{"hidden_size": 256, "n_experts": 160, "experts_per_token": 4, "d_expert": 64, "d_shared_expert": 128, "hidden_act": "squared_relu", "moe_layers": [1, 2, 3, 4, 5, 6, 7, 8], "router_score": "softmax", "balance_loss": 0.00388, "router_logit_norm": 1.0, "init_std_router": 0.0211, "norm_eps": 1e-07, "tie_word_embeddings": false, "max_steps": 6266}
Below are experts of layer 3 (counted from 0) of a mixture-of-experts language model. Rows are named router (the router's row for the expert), up (a neuron's input weights, with its number) and show model dimensions 192-255. Each number is 128 + 32 x the weight over its row's rms, rounded and kept within 0 to 255. Numbers have three digits each.
After each expert's rows: a language model's description of what the expert responds to; "mostly gets" lists some tokens that are sent to it at least half of the time. This comes from a sample of Wikipedia text that the model never trained on.

# expert 30
router:088135132107099135114082123161116161109189171142126129178114062160102143131118100137192110107089134083172172162115095139130116168086140131195111128157111160134100161117135102165177098143194162
up0:180118121151181121156104107057169190130141104124106079128128144157144167079113107065125131108146105157106041080157183128089159121105115092118122152170121118114119176095108138102133087151137140
up1:105116175065094138142143127168121121121157105147160116182109073103094160112175114047135169123092121124091110061096142113158131129114148179122180138148151181135133153155138120180089114110128128
up2:191087096156128140111213105130154149177083130097117126143130137071169127100133107102123120153196109150112075093144130126145131169154111130127112174133142053075176139106114133101117133157068108
up3:114137143187143105146110192096113172117140090126155144091130135136109178140102180136130086150135152219147105155130082142101097134078163128136131153139134165107211128169102154094156082136140126
It responds to: Title and phrase-final nouns
mostly gets: " Dead", " You", " God", " Love", " Dream", " Blood"

# expert 44
router:104090146155074152111171165132088177133158169107103166117102108098116126125108129107103098067161127122075199141101108113114125120104120072174168130118117136152103178087103079123164116145178149
up0:105129139146122158087124156101129139122099128208118142114082082095126116113160111156170076118135162062133135136112139132085062119182147069084111117180143102112152103110128164173139173176145079
up1:178134101131126194154125091136123104146117165118108112133108113155181075159065108158119083130131106158109052132173167062188177119158122089133170180108097132090137161092067140156124090135102166
up2:153117136160077048078131103096128120135082109114087056166100051141122120098123168118135084085090116079098092161218150165098115050160114070182158182131093122147209119149187149118149165128123176
up3:107094192111124208180140169121100150145147156110149192122095170111113129170174139117175115157163173198087150151124115135102142127118136151099115117057169151191131115172113079089135130168150099
It responds to: Song title parentheses
mostly gets: " Your", "_{", " Wies", "の", " Go", " à"

# expert 6
router:107083167122124120152128108151122099143123112124136148083130180104130166074141158159089132156150161146201131063132175145077080224044147124105148094069146090132164125123112170104175115126164103
up0:152137122139069180139180134136162112129121125150128152152131111105136133140180112131140057179148165107146068171156120090119156067137147131098125074093102092161134110126132148128124142188099088
up1:126109104117116099172154191130135183171072207127034127093139113127115135113102168094173152142124152122124204138138155216157154192139090160094131107069082115080117116098177085124179108154137088
up2:091096107126135174133092075141155151118086191124139151111140149101178103126140081131117165134126152110149207097129113115122031154070167099087163104091165090111201192138175176100112164082077030
up3:155148124152154134131087145110124079123104164107125145129168183130146095162205171153140117195125186087124129101170172149173105161162128180110181097167099108079208114161148155170105184127106187
It responds to: Word-start after punctuation
mostly gets: "Sh", " ab", "Ad", " Nor", "Mar", "Ch"

# expert 53
router:168128136137154128147188121151124190155094152114062071168150153119170168173133140106126143118108140153101123151077188186076100082170072121090074145080112076092081151093138091171105110163136187
up0:110120093154143097153142062092166122206115146131066114091128147125189077125146059216117133139182190105107110106151169156141195156114101152077127075122148144082111114096138169158150118148167113
up1:137125094165087126132084141134088073160149122166126152144136123145098138178127131131083134060110082170094131108141175174117070137114097154147162098088154138098220126134160113109158089128103127
up2:153118196116115170142104095147228139085065104126153160147089169047161106094116090138079151110129091189085153111171081123136189108141147143127143123136113128151151160180105115114121163127136131
up3:077109192151165190117140084112152116166165157147149157079110127069194093138191093154067156130161154168079148102110106094116103113143145196119113113108149085160144127129130112097138137153163139
It responds to: Coordinating conjunctions
mostly gets: " and", " but", " &", " or", " while", "including"

# expert 4
router:109122160131184142110104156102140058084175145140133141131120087138144076143094114118156126143152145127085119175115174099164153088160184155162131053165132071128192119156145126168093154149117091
up0:146088097128146170116098105109101121149129116166129159170162206086110123118145113135109093144185125154089173095153182136178107123140109135079114115123181111166159098139153110102207099093176110
up1:123137146159146130139155144183131083136082111106162160164219129094149158132131117150092149099105157177127095121135165191123163133112136204113115133064175101077120155124131147075108112157182182
up2:121153163156142126128092076089124166100175153141120162137155104193114120161146166107134176181150133080193116126108120093162112193086128120151093096181089158123108149135151108176149041115179134
up3:085119195211182121131122151148100131195132130165157174123115127092169126174146127117102061145063136137148142121062130149115119165114098081077084105147194149187098109063080130127136144146119053
It responds to: Direction, color, physical nouns
mostly gets: " north", " red", " front", " rights", " white", " right"

# expert 57
router:093131095094074158087100119108123208123153171049162173132159154101103146136128173136129067154168158148069173106075068129070192103145142169101145078081071134099147141116093153101152090155167102
up0:129137141129183130128164181150059161091165173138120131122161138119096078086150146161124114190099108139097105147151154159161175186173116099179166109139140149152101166161114152153107124102178144
up1:109107152117176192174079066130117088116154062156125142100140095147163149193144146157150124140080122154146155136104116088139091156111063141065093112099109190111184194160152083145168122095123186
up2:141105166173077109170091098099124137183127144108125125198095065162110116196118112117140078083168133125113104094143132057104122124131135072132106094143102157089125125204092158136167127112169117
up3:184131123164156095104083128177137127173105142172130128095116063098103127137107100163207181192156134160147061166134134179132172095148105169120156159186125141087126191069106151100137118068128114
It responds to: "The" before events
mostly gets: " Won", " Nominated", " PTS", "ended", " the", " defending"

# expert 56
router:081148136107149081126101101163148161122099141103135098074171125079145147147102163132135161096120086102147074097094129111096169094107150163148162170103149110127140148164146134095188123075167075
up0:124141093128168144110115169087132165102115164137143090123127084183126156129141165114138124140106120169123136184156128159104117089119108082154140153128108163112116142181135171163127090096208128
up1:120121063176165106131157155181136140152125096129077088119141171071042149095106142076113169129136141136136146112107093154121138132136113052102123121069074138100121164134114165124096143114125099
up2:136217181143202112149127137134116176130115107091138112157184124112110132152125181172104137064139100184133107057128142142125121105084085089129118174099131117119162140172160132084167155079185121
up3:109145047119169171181166107115174061126144133130079086114164133114152179131089126102104175103160155106096149166072128151101113100112078044057140175108107088098137153083088179138069100123108084
It responds to: Possessives after prepositions
mostly gets: "Early", " Coordinates", " political", " Domain", " such", "Notable"

# expert 7
router:099146123151117143107132149180066133160167112183117050102114153158119136120070167143123147120109135141166079112178194157207143233124149122149114102163122091131129132158118176149128121101141144
up0:142121034188110082110207185108131094154146170154123098071176208139127095123048142086139130113067122129151085150080054180128146104147133093105175114072212125128149108126101131120087133084164113
up1:128153136126201125151126128160109156092097117146154188145189077074066185112156105146102114182187126162130163151139153120094101114142101155129080136139124153104119167115104161102170117142081152
up2:161162129105151074159059134080130069143150138116138140175148134170131130135145182118147124189153152084174133111157160188053121123101149084058094163087151155069087088125180153176129157121078080
up3:083143125093127126134116103130129141111025090102133176147088126069163154080104116123155153129137131147140119137155130143184123083162148143112106110128208142163210185106114141127093100078110110
It responds to: Parenthetical foreign starts
mostly gets: "ا", "Note", "_\\", "و", " CC", "а"

# expert 26
router:154115140108117156121134087166147092162129154183138155092119150104178134124136126138070170090141100131183156091126168108116136159084127143155175080102170082109158161080149140130131117068129148
up0:125198125069155122107105192174111149122130131151083152153130132118116103146114192133176043218159128078106105085119179119118091101140149153114098117117134097166077100136184112152163137083161153
up1:170139055147152176114162126155134143133085111151117109116128170125142155160112118111113121081093185116119129102096118115098101203145125140152180079106187102149121132168139170064139150073146152
up2:096102141131137096108121106116190118163126213139126158132119174097112119146194111202059107133132132144176176145176112115137152180109132172061113143144130149099187153119104117066162101130133075
up3:113165149166194139091125117144122165119113110148110142151143152103158160116174135085112157182099206119168066113096160125117102133090145093144106106111121076109186164092197107135112183144146150
It responds to: Hyphens and dashes
mostly gets: "Ar", "–", " inter", "Mar", "pro", " ins"

# expert 24
router:150148112113077126069098178133089150090124168087147059140123111204110173145112159123098194129151148150110144146133160108160121084130171155175110109154091142169180136122156137148135069102152164
up0:166138098154108117125113144133123160123176092167187139138122093127099115142165111103081101095150173156160152150135117149167160129135148170191115106099190173136139149144058154106137111217143105
up1:134125162174115131186102164133152128099149133122119108138139104192118102187118150137158153131166186150131137122098069111155165140113159136177097111135084150077194126083076170149168092151100130
up2:162156118147178117087122053164170141125158111110148114165138137151067179114084174179165154144119132177114121100127171113144086128107105138122102115175105115071170104169119126137105091125143132
up3:107120191110081098122156138194153101115148158095140154113140153151131057112107123135132183163206172071119112099123122123144163129144114120134073081183183125126177184114126172085143124110133106
It responds to: Institutions and place names
mostly gets: " Harvard", " prison", " Westminster", " University", " Hob", " Liverpool"

# expert 16
router:119166191156103189145159094118103101104172128152179165106089132143076090151137106145121158181137079122133144108146118133100164096123112157129118117129134153186150091165163167101204137194132099
up0:152106193072130163165081165114129122117184090131131172101129138204173137138074111120078111145115118134109181077170136091108172168144130140120086164141075114096116191153099157164166122190136145
up1:154115104161148124098187201155122102149194097186171127099088058085114177109119106132063102149115104152163077148206134118124169142096118184125154120199148158085117108122077162125132119107128157
up2:127085129167126123135147173142169169124121092153110087135117136105119136109128147156162098115122161113109122103119151102156100135151123103150108132136064136115124149133130075121071147132135114
up3:108149089142139096139121110078128124133149072094130125100097159182152107124113081131133137105137127136143120137117096145133130154121173128104130124096120125188151091125149141088108130109146128
It responds to: Determiners before descriptive nouns
mostly gets: " modern", " Clade", " traditional", " ancient", " Phylum", " historical"

# expert 48
router:054185094085148112143137173108110168099145168069130123129122134216110141107078164121083143148122118135161114173120089117078139105121151166133090152084133135126125135143133178049190144129123138
up0:103117072111068137179143105098145101106139102115113177150149138134178103121132110123122098140081126068148114145141157121126147186090132150115139077078228131203078145155141126092110169135063113
up1:160106127144097123136144135144146112141083075109120134125124127132114093138174119155154115086153159100109133129123131104138111199114097113128137101166143099136175113107137082178105118143105122
up2:161131148135130154160186111093065105080144129171107117162158191124129118097128112133135145166119158155152140082064065063096194116156147117064115081132191177138084153153104139046133087134103104
up3:157105106114160133119110068073078108180146134143085100155126160143119114138145150143154077141182170081144122100135092141130095185104112132120106171156122156166113157110151145139152133159137115
It responds to: Election and infobox labels
mostly gets: " Candidate", " UTC", " Opposition", " Opponent", " Swing", " Turnout"

# expert 37
router:121134132088089114146102147148150133123161133113155099150124056151179147172114118097101122187146134127083102156087102189224170092117113145134139096156128150154140131118105155130084158098088140
up0:100092180155094092124121095178080094104199062199107142067112141134138158152187094140179155133137144158094127092096096117183130150160145110159130040099056081106136128112140108176140131126132091
up1:135086096129106161127150156170125131132129125143178140115142133132126125171164150210116096087069189162153150142112137199176120166139045101105178094060093140164165187161111110164101129120164112
up2:150140152161145104143131142096080112125033167097117145107137149126136134096119137131127135166169163142131074168147143141134139170134132124147122138088163106130111108081113178151126161159054093
up3:089144135129172081108063111144062109085110132134101045147133150152121111125129134105102061115097141110124100195137107112138184089163164138136167091150050178144141154172099076154092116094133096
It responds to: People group nouns
mostly gets: " leaders", " students", " officials", " soldiers", " officers", " artists"

# expert 20
router:087143122105161074089106188155119118133116167147154151144119146171122091184104151139093128071118145076163108147117094111070152125110152101168130083187096090114116138115086134110158114108138162
up5:131139077109100156129146089117143103139116127080202123111103152135093109157152098101149108153075107106092155135107107098139156110123148122107077181119134039118127117152161106131078099079118196
up6:151074096110131154130147133071105094117094077115058129083162160123174156115129128121157142124131073129087147115235110164107100147118090157089081171179187082150136111100141105100156102106132134
up7:107133109174141075202128140193139094162178118120149127126199151135126113126128164150116078073122128070159116089176147131115142137119136141150147086147123128126158137112072164108136111179140147
up8:145150083136094163087156096106165160129104131090119134111118142124109157069150125133122141135147148141085121137147114108157070224157091152077121139122152119114146136125167118116116105131101155
It responds to: Sports table columns
mostly gets: " Bab", " Perry", " Brown", "kina", " Carr", "};"

# expert 19
router:098126146157162170185131136121092128113124068091137169162119106070107109132122130136117070163087080109139118094119101162148108187088115111167112142135159157098095173117127151169075125169070146
up0:134132083148128134119134142139099183149093141096120129130118179120111061119115134090128123163110098149142130139147083170191078138209082148146091107136166118093111190073115131117091122145150147
up1:106093166071122106113058114130147175161106144127128101168053106148129071228172112094073107079143155109075105185055149119140148115169152128119130162095111108108144142136128152145044079117154125
up2:085150132138139160132156179149122095121140125156136153115084158118130146152158099106159115157108125137153149138135042157032123175093079180147097223105116112080117173133125146109105140132080103
up3:168102122122110105091152163149176143158136090115146162084105158162112141122125126099131119107177121106105187049176137096171132147122064155104080068084115089168139107154158107053163135087147142
It responds to: Sentence-final periods
mostly gets: ").", "\".", ".\"", "'.", "\").", ".”"

# expert 25
router:100161104130214130114082124124121147099141124145149050166092155156134154125148109154145159171109101179172102112115089136143161112152144174188129115152121171125113148104119153148120122157095109
up0:122158179158124104177094150141101151107100087129172067128125111092196150181164145159152045078124154137125113110126130063099116108181188121199113125143104143107091172123110093141081064107058131
up1:152085186165144138140071131163151164115133122146134161131109127114164189088109156152177131081104172090088108154100129110138144191168168122086066167057195134149090089137154142076081136129152080
up2:147075130080136155087084097136175159070118151099095140166115148139155155177100151152094125161088094104128112105128076144106124122115106158093079099090158150138116158101112123189059139174132118
up3:175152236150082146160144094121156116120130177130180096133155108188122120087103069166164150147161106145160120118070100128146152184114096092152186115131117165091095204116125127135116142129106120
It responds to: Relational head nouns
mostly gets: " List", "List", "Member", " Register", " number", " Spouse"

# expert 23
router:132172173119161138163058096096170154117157106154170027089113088176078113113174112096116164149137182127192149113118094087119119141142175129184113165125127158102098130100161173105147147083073199
up0:158162197129144111151105140227124127094173144057094137091135095066122146189158106125133169130124092167100128150150097146140157082108201128129166098098130169131161147203255043115140096131086157
up1:142113132152126091121099122110138149168109043112108123138092142173137118083124164090140151112187159087135191127172175129134077147158149157136105126124152133171116132090171150138092164031093135
up2:127112106139146047168091120151100119116169094160130084153233130179095130127127123113110133061114105119112154120099160138168091120137138126156130080117153161158102061114078114160147123131177144
up3:129175120107159158101123146138092105178109108184161051116096134125100108126163119072131122102134162162157070174114063151117094107163131149140104184179107154110098113138128146166120088131135192
It responds to: Years and time words
mostly gets: " century", "present", " 1940", " ago", " 1939", " 1916"

# expert 59
router:071208172097117056142120148163074116116122182107167118126171113183088114066133185092101126133071164094183101187142111097122128066125160158137114119129118123124137120125098160127163112066114147
up5:139096229094104216139090142161125150196180122205159129142110096100076160128176098139170103122107136148150131142096142105150182135104148113195115167044118146116137199087139149083110150151081183
up6:144148090132144110069164074088081108080109173065050133145157141091071154070141166141153178114112197085139068103182104147133094126143136149147136151166168163141177144129143090140121114125123113
up7:147157144180178113110100102113120100106150134138165153069137155136107108172132145102123161103203163131141170130068092070159103161169114098184096147122123111137137113171107150133097115094161177
up8:142112130220151115059141164159124101140110156088161101138152140096151131148124169115113138145109191131153090105032105157189184132159132155125126120129128190098135128089139120088104119127120119
It responds to: Months and birth dates
mostly gets: " May", " June", " April", " September", " March", " February"

# expert 3
router:095096179173151146152080142156093129144145147165090083101084108135098137133095115167174120106105132137119110137142144115156132095157132164142156127153119149140148122120121102135106165127105095
up0:132118127138118167099136121164120167164125135164181238133162150182154142082115119096197096150164143120096138149092159164213173124153171096124097203133099165122128089148120132131158137135127108
up1:102150058144171147159170177160107184147161120085127118134141133133168137082125157131110131110076167100171136172126147149133066141101135155155077151161098114134116154121081177168082102119141098
up2:126140128103165118110162078108111115107136095069112085095081129189140114144131118101167127119191131074110130095160170145079106149059173068118118083104129116160122122182147173100141074115094082
up3:136161148127140154120119084109127096125145139143144112080146142135155154104041095121170114161183098098141118156068135143119147171131117122152111149112136071116158117100089133196118211160098170
It responds to: Etc and odd bytes
mostly gets: " etc", " neg", " ge", " wa", " pp", " MHz"

# expert 22
router:110146169145123146137106116139141155099115082137150162086086108121099137150115143162116162115121123170138115114130158101095129080131127145111123128101159153149100091163153156116174151152134107
up0:122132075119130133106162116105114090156121091103088119178151143101178133108185144124137179134129120074151114113150123146159054143134088109100106105174115109148173146120134156121082097090081098
up1:071127121174124109096149082157066107192143104135114111096106222105152191086109115150165146105123116128085040136144147114103133127113101134064116091086119150173155124094135176110125110145114114
up2:132148113122125119115169100056150135146089127110089107168161098086142112092133165145118104133138125099131146115187139119153023167140118148111109147144113064107148136109104142145077103126181109
up3:153100180120135141190129046096157115164139151119177162120096104120118120102076136154149138146123162143117083122124133197167169145132107101128116154157229169112123125083115114097144061142150096
It responds to: Numbers in tables, lists
mostly gets: " www", " Yes", "riot", "ʼ", "November", " "

# expert 11
router:070134154141102169140145148175144135142130169111132077051157143133176147130122125142098158124105130156159140124075080151058114123129097099116138131099087112124123175165124142114192155156168090
up0:112120126149169119158107121191090138184114098080094108206152158180108121108130110129181125122121118149127137080122139131067125083122102083136141129130078170148104130098179125093150078188073141
up1:149130108154149120118143099096126143110092130137082113179127097129103114141154120147134117114127157118095125125167175100174107196114141095146104138151141120116172154142128146152094131098078119
up2:135130166084106138111109136136182169158055035164103099164089137138125122180166161137149088103146133126133184112128128222118068157091120108141154127148118163113138098169104140118111128099137091
up3:103190066160145098146114147176100127164160143129105109133212130150113137108130128064081153124180136117091142128092166155158190123132104119126086145114098127076105140134143142090142156158098088
It responds to: Quantifiers in lists
mostly gets: " non", " multi", " various", " or", " Unknown", " un"

# expert 40
router:137173136193134179092135112073080117126171131146156129065073095173107101112068129095104099167158163127143150101119190129110131139187149119094136100169123155094151066128092157129105187167101109
up0:194113139119158189172190119130125095080112162135168126147122108058107165198176145096089129106117158085119141084126173151056076138143137128123111162154192097118096107151186110091110147148050151
up1:072109080167089179115090101154149120085130115140102135133153131185113094066167171067122128131127188133158154072129126139124154104072136095081156161148086074084102174102130042148109098135125149
up2:134112159083156107157192121142060151153166154164158144082090111220069124145163119072132079178136124150136137127144131066160152073152126129086052118121170124135152118147154172154116098167156087
up3:149100060132065140163177185112122082188110096159148159125209110119091120106140135092145140084156162148111147136142103193115149141126070157118076155077145086089103132145093149147083091117136159
It responds to: Digits inside coordinates, decimals
mostly gets: "′", "″", " JPL", " ±%", " Animalia", "sq"

# expert 12
router:073085151102137131148128135125123136135077092129091178144122161054097119185123132153099102147119114097068125119082193108106133077182124134121142101116140136148111164119129108056118130111154077
up0:113115131059111201093105128132161141142095133143155122134104205107190112149058186098135091135112141141112119119156117132118128126120101130101119102081195110189110133064113136111183180117095136
up1:119119093108096144107082192147179050124099185155078148129134126111170096089153106134191168162162141115096111126102129103175112123132128055107186118113090092103173098110184175136117138135144096
up2:145134139104100167163164155138194101131099132109158118097150124148157168083155130111124105153114121135114168145154119111135098183070128092155126167138096119089174132180126078160124080092106142
up3:112094117089162123126161130147161112192131073121090146153195142120130162125078057070134144147104165147088142215084146149151139114152194182139128082163140085151171168115118109148088099162136088
It responds to: Articles and quantity adjectives
mostly gets: " a", " an", " large", " small", " any", " great"

# expert 58
router:131130148098091129146153145132123128159130130048169092147112116190108101128177131145097118075084127138098111159138128158121104094102142169164147096164126143163107144121153045102175094126178149
up5:091063129149133146154136182096108165110159094120124142167118078101165086160153146145144108122142195090121092128174154142142096157153104153122118128171093185157158099042148081149101167095112063
up6:126131120128107144167102140187148115123091153147140119179125107090105112161099134156186052217130140083091098182132160145157138128123098179149152145171121164135110211127158117139115141129068132
up7:163095121131137175155088139175168129143123144153101094035115152093140125177170106170104159094125153150174135049120178122113139102093124149084195142110109132127098169151135185077097176072123141
up8:129099134162086098149142115124060191119179112059105131132134118117105142096109179147160122079097163143092142125125196144141128157117133071169142137192130128144182079172097143088187116111100085
It responds to: Name pieces and regnal numerals
mostly gets: " Sud", " Sw", " Wies", " Bur", " Mor", " McG"

# expert 35
router:084181122116124145127099110157135169096153160129136116101134134156092118170108128178131109140120136087102086142110129189082120096152130193140121153107124181159099062169119146082155187155154070
up0:122144138095123146138135111097146130116109151104092154088106117140124154112127081120136135188140114137071120167122133148149179111175105143131150120134121155119132135157154045122145133192180152
up1:126077123087154100125177139167097116133145122085092150177161169050139131099139128138138108148188148090100075093144129116118118085097084132168136146174175128175170105174082082125067130106110187
up2:133155095136108127067182144147127168108119146144149144150110184080089158094177107149145151128177119049162188133093098116115143125115094142121190145156067119164123122139132172106156102156185158
up3:108155092183130149110126123097209183102142090194097089103115142021159114150167137120134101118121166128124069101078133193177155139144107181106078099109156133111140136113085171087111130154111050
It responds to: Table headers and labels
mostly gets: " Genus", "Species", " Opposition", " Species", "\n\n ", " Doubles"

# expert 49
router:145079168103050173119135123162137072156122127096081162065136121132177101100078125133156146066122124148078122128148066066112153091114098137158170060091140159161138143143079100108146099146199158
up5:135139132136179152111125133096150179109156141144170103165117129149117158145185151098147143143136167106194143106128136086160095224147106162119115181169148076139160135147128166100145119116072088
up6:136105127071079102159151073109141114108123141151141155097165112122103144105144063132148083112111122103099167146185111125070127055148131125116133178108158209144110115158148141076147098111143137
up7:112146065130130145141199153158138077126162119115108140124104152140171127194123066105121129165128099163114096148208109183118119091109080151123116151128144119170151157139104137064130142168160112
up8:125103162117148114113134116170130112105104136108170174138148118101155119119166096175128107134054110219138075147148139086184133163153139147116054183154125094074112132113111170122155078112162074
It responds to: Separators after names
mostly gets: " (/", " (", " (\""

# expert 63
router:129181075087198081128132146127079055136153162094137090116148144130097148147098163115107112114069119121136125171157189166127120117099164177109161123136133126119090116091170119112136149108115112
up0:151142091110098123139177038097109114128169135049140111120136103107196120096147070059128093152137171136047114171157135177128145145147151109100155159124093096085162150116207103142103174109096141
up1:159096100098107141136162109088135108150147080188140051105128152138127142099160130127093160126165136075192094058126160141147108153129117146111173124094132101119171106073151174105099151178117153
up2:194188146132106191162079078086162119146173134134109111119180120068118173148101122178120148079185151127144141113145138073138140148094105153082084139102171124146111104151157138122107121121150169
up3:194055093108144183174156100107088113142094135167107146149080166073144148077090156142091106091118146116139176146150148061162145190122093101126147158102128126123145151098136097108155135069162098
It responds to: Section heading words
mostly gets: "See", "Species", "Location", "Source", "Early", "List"

# expert 9
router:111104166190154188071096150114102093151145094126143061105079155153191086128088094087099158159134140179157104136142166115229163074167185141182103149123178124142116048132063173150128167167141124
up0:128078124100110112137073154118145141099172148116114141120133085148142147152121100066127178169155119145160133117055156237127176146137120114125156163122108113122125093215150109115089112139158053
up1:195112111125135117080147140163113113179140164166095172185170113136150134087126201158192163131145147139163121077125159144152150124167178128071156141194173136119095111109179102128105137168116108
up2:217119099131147135128138115112127172132110084108121142130130148128133131099204087169140141109178121128090164093124150123075057141100122079103121143133113125122153173107164094114118102100189172
up3:124134174109105133136130095104187076104097106147102144136186158135141155119140121107122119122139117129154062115137154123076145111107130116074150170152100095114131123136156175145129150161109052
It responds to: Large amounts, abbreviations
mostly gets: " million", " JPL", "000", " billion", " sq", " NY"

# expert 8
router:098152196128155109149113143127079160125150166118159082120099078129082114139124169160145111113077164173156125115118103095091146100191112152128120121129129154082142202134126133156135149167114104
up5:181101141098124084094114072143137121127084087053112175075174098109106139116089134130100203076110124153112122056117133131142181126119131146113021190126116100087113127116110035119128136155109128
up6:112155144107078133111084044165151123118190143080127142079114138191125146123131181136113197132191128114153111126082071108097154183117147102110166117158148074122152150124140118154128174168193153
up7:162163102069130122137162093133085105114165133111067083109114118193144131163096129172144101149127129110082131090082101117051149088156152170073113097144158144142168074149135094139087144155156117
up8:153222176135079116106138121157114100142112130163158119163089157137111099103224123056094113158149151126170128123081067109122200153139064154154147090143090166124116148149173140091178147156190204
It responds to: Dates, rounds, exponents
mostly gets: "iminated", " round", " continues", " annually", " closely", " order"

# expert 42
router:087123162163126101158085120118082145057151148127113146130089093159128134144094150127106125117082164094205097168130087062127178147147161164154155083114164180109087133119112166173057096149072166
up5:179130058149105127086116126123163084142130125136133131080152139103154109136130132128128166112228110138084162096172196135142116190100113119126127111150092100135169117153177138187156120104156141
up6:191122107135169130082149113151180092168085161122112133122153174083177099063159144158125193148148109126105145091160157132145089193138106116112114158138101075117160126181145118050188132097139075
up7:101163129201108076108120151128112110126064098190119137179134120115103113167139063083127112132111147139132125119083183168184170148186170151165188069145201159150116097077178161042126168148124116
up8:123061196154103168118098143037115107150137086184111121122064124118149111102075165169134103081118168080102156134081154162126121132078056099202089106087161122130144095066115167159098195146127148
It responds to: Table pipes and participles
mostly gets: " rescued", " minutes", " years", " respectively", " weeks", " available"

# expert 54
router:172171139082112122137134145149126097140142147139146048119158134153142118120126093098124126114102069117101164185139118098164163125132126131090096146116096116166142125156137173138168131117110133
up5:090181107199154116150216118072139138131123117165133092120118162147169137074134117145181174215139140100173121126136178122101069154099106129129051140132193133145144103102208106104118143076131075
up6:143123116126126103082119140091113149139165169136081076048144119127148106166139092118058142092127155174138175112079144153100170199131141176146116150099123149116100117141133081097146128186113108
up7:080109120157056110113092180189120137137115146117109089155117084122058116190082133081189098119150121115088149118107155135137161119110105153145098093115134127107127067132165104122141129143125164
up8:141117112165155145108129130107147099098155128146078118122168164101112093099096115166106141117149097190136107071152147099169090118139129119080167129094143125117178116109183096138110140138136167
It responds to: Personal first names
mostly gets: " Robert", " Alex", " Mike", " Richard", " Harriet", " William"

# expert 34
router:105141187133139087090097103104094148146153162123192137138102081144132152104131130149081193109111151127182170083169112105103096109158180108177161092166153135136098183135107164142156135078163194
up0:091200133141125081155167135128144168097107147082133140128119131133100075101092198172171100109088112133138121122172072156102121093085158138130124124159131129138085133089138143119186126151121120
up1:123137145088132095120112133114116170083132164068152078113112080157117126140106143107089139090105169149125132177107139178122142111095160188198125162117144155115078140150104116113112102134151107
up2:197129145151061141136164149156072130177153101132090143126107136162136124069170130104172129111159117079095161156150120161135078142118120094172131095104101153201138083144084134149124123130126142
up3:123163158110158161104140085136117136152132101077140182179114144074098166185158101125149161136125113041116112108118149139069137135044127064124153142119123099110129160076147122091138147169145128
It responds to: Day numbers in dates
mostly gets: " 30", " 23", " 28", " 17", " 29", " 27"